Below are experts of layer 2 (counted from 0) of a mixture-of-experts language model. Rows are named router (the router's row for the expert), gate (a neuron's input weights, with its number), up (a neuron's input weights, with its number) and show model dimensions 0-223. Each number is 128 + 24 x the weight over its row's rms, rounded and kept within 0 to 255. Numbers have three digits each.
Before each expert's rows: a language model's description of what the expert responds to. This comes from a sample of Wikipedia text that the model never trained on.

# expert 31
It responds to: The blank space before a number in table cells or semicolon-separated score lists, such as | 5 |, ; 18;.
router:130139128125142129118134136125149106133120118126121112143118126119104152131108129152118089121137076113152130128130105183120143095127123112125111203146124104109143142138118116133127131124138135153143144142127184098127095111099139123098116122142094167107067123090132114108121130137107129098100128128101147094147129140129096125127134192166156129149137120105112144116123137129125146136077078115128131130109121133150125085096181110116032138120122146108121091127118062125129125101077119118116104124154137150112164143141125105136079163115124096162075105190117125117121113095135116112096135056116140144112165136146109126147161132107208134136131133124131131117141117135160076116128
gate0:102129125179180103130114132139091127144129127147077112091113146147162123137109143115154150172141134123141145104151124110113154117124159095117138062125139096097130143120157102145130095095140163145148200130148114139097147162121103155131131107158112111143106130145118102159133106127138124067115081106176148135136137131138111124146133120120154140139186132135175117188128141140167131090108139122121102121172173114115118148153140104119139166126104125107148128120165106108102113122106155097118183124133142116161126130103106131149159074152201127110155117085120120144124122130137121117121145094136156087114161111111134178142138103131125122163145169101124136098113108150121104099115
up0:155118126085048112121127124108131127122113123122124170140163171117119170187169163132145116122119103103103151139133146097136144127163135131116146113120158143136141098141129117133107111155165106146133121126089149103147160077106109104126094124134148121080118152127080143089122144146113122127131158112135139163103122125120107111097113092110130115090193126151116122118137140177134107220150147156121099143155108140109138133165135150151140114092156117160128134145094126145116093127140138082110137103099125113096118158120119132116079131153125115148158119129119150104090108121131189134136141164156126148154103155136124140147118099118115124116211139141120136134132170112121130171137

# expert 3
It responds to: First pieces of words and names inside table cells and lists, plus dashes and signs before numbers, such as Ad(rian), d(orsomedial), —.
router:112132162114129119103156115142160100125113117121119117140124120100100159103097119146128101099159095106159087160100103155140156105150099098121101163155152100115155124138099101119130122128157148156142138154155159099109099107100154111097129099154101156100097102099156096098103149108098103094096133100100150097136126119153105099124151160156146115158151131099108162097136153133098133155096104115093134157093116128156138096101161130102099152125136135096138093096095109127154131101096159125161105115158140156112164144153157096151096151127112093163093099162103157109125095100125106099098114096111162145094161146146093122163156147098160160126114157149142125126137122152163099103122
gate0:104109101128110117117148108121081111117148152146156116126154145139132133139136132164133089121217130126108114174110133114122136140161112121104111150097086149197116115120119098116158137140138162146127144104159125147130091155130102146124151111168143081115104118086120124084134100125162102085115110126119148133136142104076121132162172121109078140128134155130096080109127138113121090164132131112141177143129128132151076081143136145081131116072144106137135095114150089112162154088102138122097135115180148138131141121100127170153124101138130113143135105148114060150102111149135108152102137124162125111098135123127129122121101151153142129120131135126122123195150142121163128120131
up0:118129130133158089111158114145133102096096110100127140131092143166114133078140145121093174169123123152076128104132089149148160123087119119151137110132130153065122096150133124161137113144110156116094117116063147167136129149128139133165127121159111128186151130086139144112106103149133170109076106102150143105090127132128120151100122113116110153157126145136095136127107130138110156150111167132185111150120111167115180119109100128115175102168109119118159118116137170137118138125109099147131096159116131079144121108135153139109112156105110133117139159165097120132157101119118126140091110085158172086147173112126143122127112144119135098154097116127131150133139132127100173171121

# expert 63
It responds to: Second pieces of names and words right after a capital initial letter, such as G-lor-ia, V-at-roslav, T-ol-edo, T-ab-aquite.
router:130170140143101141129167094122172071136129105126105113142113113101092133128071145172116106115153099137132137145100137143122167096166099110126153139122157101108142156158098137109118126145170168172143147179163167116105126080094154124104119115151088187111117157104108134125090148161102117113100140119150133102133110125144091121145129164137137128125129142095137111121130194143102137158105085135104113193122098113156127108088153120116106135116133106125125095106107103125142148122088158132108115114167119127121156117146166108107124169146122103149114123165119155100113096139141165121066113088124156131097135131144110130148155168111143160138096146126139145153109127131150110130122
gate0:094114129127126075095127111100128122175115121141114118127142117143136112114143164069140151109139187152142137132143124138096114104099117131179130149105077124157147118118119160102125140085122129123152111106146103145120131142152123144110154125082120126118122138159184137101148066109124158082137120117157134167121163138124103124104139122113159129135154100131171118119116128110149099123129081115146075086136136107107116156167142164120128137075172113125113122134135122154116118195161121107142167165129111085109124145199133137114110104101139133099137123110169128152153099099103141121148107169124143173146141127119135128093119106126161118108124131160084100125164141150094156135157
up0:128141103156127121145137143158117112094149144140154160078123169155138141144114110132168060136138103122136143119133141120113139130081180141148119138120098129142103114161156179148119120111110120126100138109136089118135134113156119138158128169105119147114116120117133118151085128139083052127123129106095120127122119100129099121176094148154130140131120141171128126119210081144094076137146152109117160134139123123135138091095123110159153123151154077126121124128197079119121113130107096161121084123111109140124147123152133129125100095125179120114142106138107095160098145119144158133133094151135125123115151120110111168137134165119074090145118120094102127114112106136084148147141

# expert 34
It responds to: Final word pieces forming plural or abstract nouns (-ities, -ions, -ers, -ics) and whole plurals like years, months, areas.
router:126146156102107127141148128143174100112121130136112107102122140097097141134101146129146128098163097121150110170104123167098139110198081091128106180143132133124119155132103128120123104142115134145114124148161138135093082117128166111111123137180111161091106106097115084127072145117123112103110155122125117115150149126154096116158130150127120133212131127097134128099133127108100129156093114105124107140101156116143121111110154134093121172137128164126119102107097056126129129110096152124141100114177130148121128150157136078122102165113139091167128134132150117141133132080125116109128099083102138151105153114111090101165141138138148135135101141093112096096141125146150086089122
gate0:136158146132132144110059173149146117147136135122116102114153127166155120128117127180121138118136102133144150127108164161139115106120134149119137108170134130161163110106172145136189110121124143134174125114137147099106134143085137118101129157137113163107136190119096116100118134142141118147130134111177121148147151134104170120152147105098092115121162125129142104074156113153148129116152168139151145150141135079116150121108123122047106143122130148102139098197118104104142119106131114163101141184135126107144083152127133121102121123142133121139171131156122144121091092135103163151135111131128131109120162143101080149131142141108143150130055168097135140136130152143122090102110
up0:114149156120118122115127148134141118158136110143121115100118085076123107135126078189155114106155118152124089059124156137116149142093131132135112134087121109144116203151117101112101160071144123105119159131126129140104132113142113145120127110160134152118156143065106077130107131149125116101150161143126142122144162121105150158147143173162131170128193105113121143115109150185124164131153168142129107111108133078129139083120141138139099155088112116150133159141137144127130113133117144113075146128153124148154109120166137117119122115101146139102113133141173148127122128092143132123119093127130101168155092106134113141146143102099166125176126162134125152122076122126145167135102

# expert 8
It responds to: Middle or final pieces of proper names, especially places and countries, such as Se-ine, Rh-ine, Tun-is-ia, Bal-an-idae.
router:136159135101147116114157120139167082117131148122113105149125099090045171123094126161118121080141108156149140139080116143137154131169101110088133163144120115094173156093074118117111130127161147140125137175166146111106082131077130130123140132168124181106094130108134116134094145127141120084115145123092144097166119114168108129147117148141131116148143156095145113101116163122101120128075076106100118170144146118150126111080128117125122158105138118119116120103146098121130152123084158126099115126175123133148157122122165109118109158086110095138108142148157121117128121128111126126091144081110149152115139161155091092141152146126125152132133140129152088142106136122130108127148
gate0:104124183106115162129126120139149139144136096159122130109147157129161129116125102106151112104117116163149122098155136139106141149101167089098127100140126109135098078107108132083119120099129163121123109148090112098112108153160116108127103151143085099126085151121148126166111113126124099157129097153156145115149143133117115130074133121109092109143156156158147141126112082153139094154122132183152142106127125098106162157152138158069135134182130183186144114141120117103110112142126117139097159108148107144151131144150139119088126107161146106074126131090154131145126132124147172159120114151123182142119129112126149103115133163150151158161151109152119089119079119145130096184134
up0:120102096107167135165139148121098112135143113205107159092103132132107159125124115159127187145138098152113087131127121125146128118147156110132135066143134128162141103141129148159165133109114119130099142113153108166117101125144116147127106141138056142122140136145155116148100120133130125141123106136136184135115150136110139123106123134120116089102147115130124159141105112129121088067137091136155174137158105060163140113139102095094130135126103103129109089113135107118088103130122112117055151110164090123133128117121134125113112121134112138143126134095175161175128120139147173144125111113097174144173154145112100121163140139143130173168100134158134136128142157153145173116117

# expert 2
It responds to: Word-final pieces after one or two opening letters of capitalized names or nouns, such as C-ures, D-ennis, M-ale, J-ones.
router:143179151140142138146166113122185082156159147123108102125121102084076129149064141147137131089154099136150138157117147152123168107184095086140149153126157125106131157155086143113117121156149164152140158175166140128091088105119182107098106122176113172111113130105107127107089123134123111132126173134125151125155128133136105121162132160139129128162130146081127130104112172116110143146095110126118092180121116116161149124093136122079122160133145118130108106123117099115163125121091140151132098105160134131158107141141133085104097156121123114141120131152141117128127125147127147108091105082112140119103135115108098097148161158104122133112080148122134136139111113159120101109135
gate0:112122134152103138074094127135113075117135143147184153107117113178135129116157102164154114078165129101087101065117173119149158146145174133110144079138152133147103136136127141119131180102160113070149147122116151124103124168094135121128116091137114113105147142112091146132123112112133142130105118135140094102105094117119107160107119117138176125117096117096151130122121112102124149099162120104127134125105121164092156152098146122149109091142156136111124149132135121150100101141133105132094139122152106166149099135152134121130141102093133130127144117118134145143137133119122091125130117210153103191163125163112131159132117094102142118150130131165157107092148152167152126118081
up0:168114118149136109136089093119121105117089103167099123083147145140141113111123138127089094111050138161145126132145139130121145109143153120182116147128112117100130143138104116148157115139117143157135139138140083131152143120131133118118116125122129118196128124130113125082104094114113155119141159131139097126137126137143155110111122097124102168126162108124128154067118115123138096045114107139138142142107135080157157084135100108093129127132125118121129134133113124145121081151149095095078105141144142079106100122135133125112104149116087105157127131112186155091152105136115084149125067080138142107095123143152112112110141116130138126112122095119108139180140116058126128102141

# expert 25
It responds to: Newlines after sentences, list items and section headings (== History ==), colons before lists, and opening quotation marks of song titles.
router:133115172119132134125133127127124121139119143130137126107128134110083144115120127169122137121155092137190131132140101149136171118148082080120125131143140094132161140121067107111118107145126146179116125142179194106109106126127148106084145124147120164077082116135122127145124126121089114079046128095102127104135137115147103113153156175173159113184142128098119152086146177135123140146115086123107133156111125130174141112119152104139101115135134155092156085101100107115126132090084172136137125132168131147120134118147138109134073155121118113170078148146130145115116115099143132105080112121112154120107127151129141136155148155111159132119101124137124123108135136135135129111106
gate0:107135105153128140093153126100130135147127106113096090124105110138160124132117119141132105150117174120086131149089171133099110110092122152138117148102116123173144065123116106146121136127137117177127176095131126126080143116130126114155131137098199086139160168100139143143144110092109158194195129147159119134111076097105132115118130111147133097099133147154135140130137153109136075126099100143174119117073148134117112136142055128124156134141122121171126116111110145171138166078141079124099088108145143184163143144142126119145126128133142130136099148135118122140123143114128116143127134119133107124135109112130106115125097100149119121129133127101171142155139156115109162114082
up0:101134135162139107083157150100115147151134072114082069118134124135152171131174103137118108171137177144126105140092142125104147110142132149127117157170087138133140129116122121141140165133131115166112170093119123124134139157090141097146120137070152123109169136124118148153109083109126137224151133124137137101130094111117144099111129127173161089124132110141073138128142125098200110130119124134176108140111126138085122144115106106121130122177086117134124127110103108126155147141144081143114123109159152166109139115167128093164138158127106128134128128142101124161134134112118112134097162105120127124147118104136108112133116130142142111117112132088117149116154162131084146145082

# expert 37
It responds to: Very broad: capitalized initial pieces, first names and surnames, places like Paris, and day or year digits in dates like 19-12.
router:113133161114130118104156116142161099125113116120119118140125121099099159103097120146128102098158095106159087160100102156140155104151099098120101163155151101117155122139099101119130122128157148156143137153156159099109098107101154111098130099154101154100097101100156095098103148108098102093094133099100150097135125120152105099125151160156146116159150132099108162098136154132098133156097105116093132157093116128156138095101161129102099152125138134096138094096095109128154131100098160126161105114157140156113163142154157097150096153126113094163093099163103157108125096099125106099098113097112162146094162146147093122162156147097160160127114157148143124126135123152162100103123
gate0:147125151140142161122126146188122149101173141133171161156130092131176146122140116120148119165151121094140135135151156114136114107142168113111078134148115122100146182128110088140114137114140162089139152135141145173193165112127096167149096102167136082132095140150122124145155109107151123100149104155132097170132093134137121123117134144123133152143141129097149151131140136129132129160105124114118115129141127087201130139109157120125090127119149098123164109148124085135105148097133180117145111137137095153124135119115130084134146123098112150127145096164139114090105129059108171127105093106129157078096136115170141117128182127120129124159120098125143127120151134145151117162105
up0:141155144094121155136182092154129129114159110132154105138111094155102147110131160151119166146159127156116139168135161105095086132142109135117170138120089104123115140131148128142149115162129141107096091112113109098102164103125142144166093100143134140082076099153100121156141099109110174157129099138153131134142146113126172141101110122103140143119168123121104143109113132134119134158125121116098146140139108099127105153094087116102136091125149098120097155137103130119138095152100156111123112128103168109154143197145139098115085133119147150057119111105134111122132117115145154109153119137133104191081099164154158112114153110138139166163120118137099137132086115084156145163149

# expert 24
It responds to: Short opening pieces of surnames and foreign particles after a preceding name, such as Van den, und, del, Jr, Low-ell.
router:147136146072115098127147128159138085101122142139130123140152105118098134121112125165121105087159111120138128128112126131135129119153106124135118131166172099155149140118113113097131113171172153164136140147173131112115120101099203119057126112138095144123116131124160133140121151121120112079103118108109135087127120165162118131162143130134148155138137109112124167111126183138117093132101108125114141152120090129170132110089133125119079157116139151150119108100097088128129125121088150134125139116188128129129156165130148101125126172158157064160128106167119160140121114137099119098106150079099155137114140105112111152155175144136157176121113130170157109138125099147153100118089
gate0:146102112116111110157113101122161197095104130111165140122138115119129104070137137112170127114112136081162142078056064126131124169135125141153114110119144117136127166139169122132133148147121126151166156097139122119133128125097092130126137136093132105145154169160112107164120183099153128131108166084099119115152126109137114115096157123135127153138154133132151138120120116155162126137164173097111100120148116138158126119142114165123128163144125114149172115126142145115117049114114116119118100124114111116096098138107159156184125102067129142109142162122107125150151132121130166120132107097180117125133140129148135095128146121132154120133112065134128118149157167116130123089120
up0:162156138129155120108158136145124140161121132075145099108140108110119140144127079115163130137091112115121117144102133097103155117129137147155120131116133109089133150112132105124107121112105122133185123137102121132188146147120138125127076108142170125152094118115131154099142130110110123079168114125128108111129137145128134119144162119168139084109171120152057093108098155089126151172130117112111157115141172103119094174129138116133101132132199174134150158148166105163131138142098088115126140130152092141110137138130126083093133150129074127158122169193123105125111178139166103100146125149135109104111123132108147126153128123133128089133144158143139166139164111096159126103131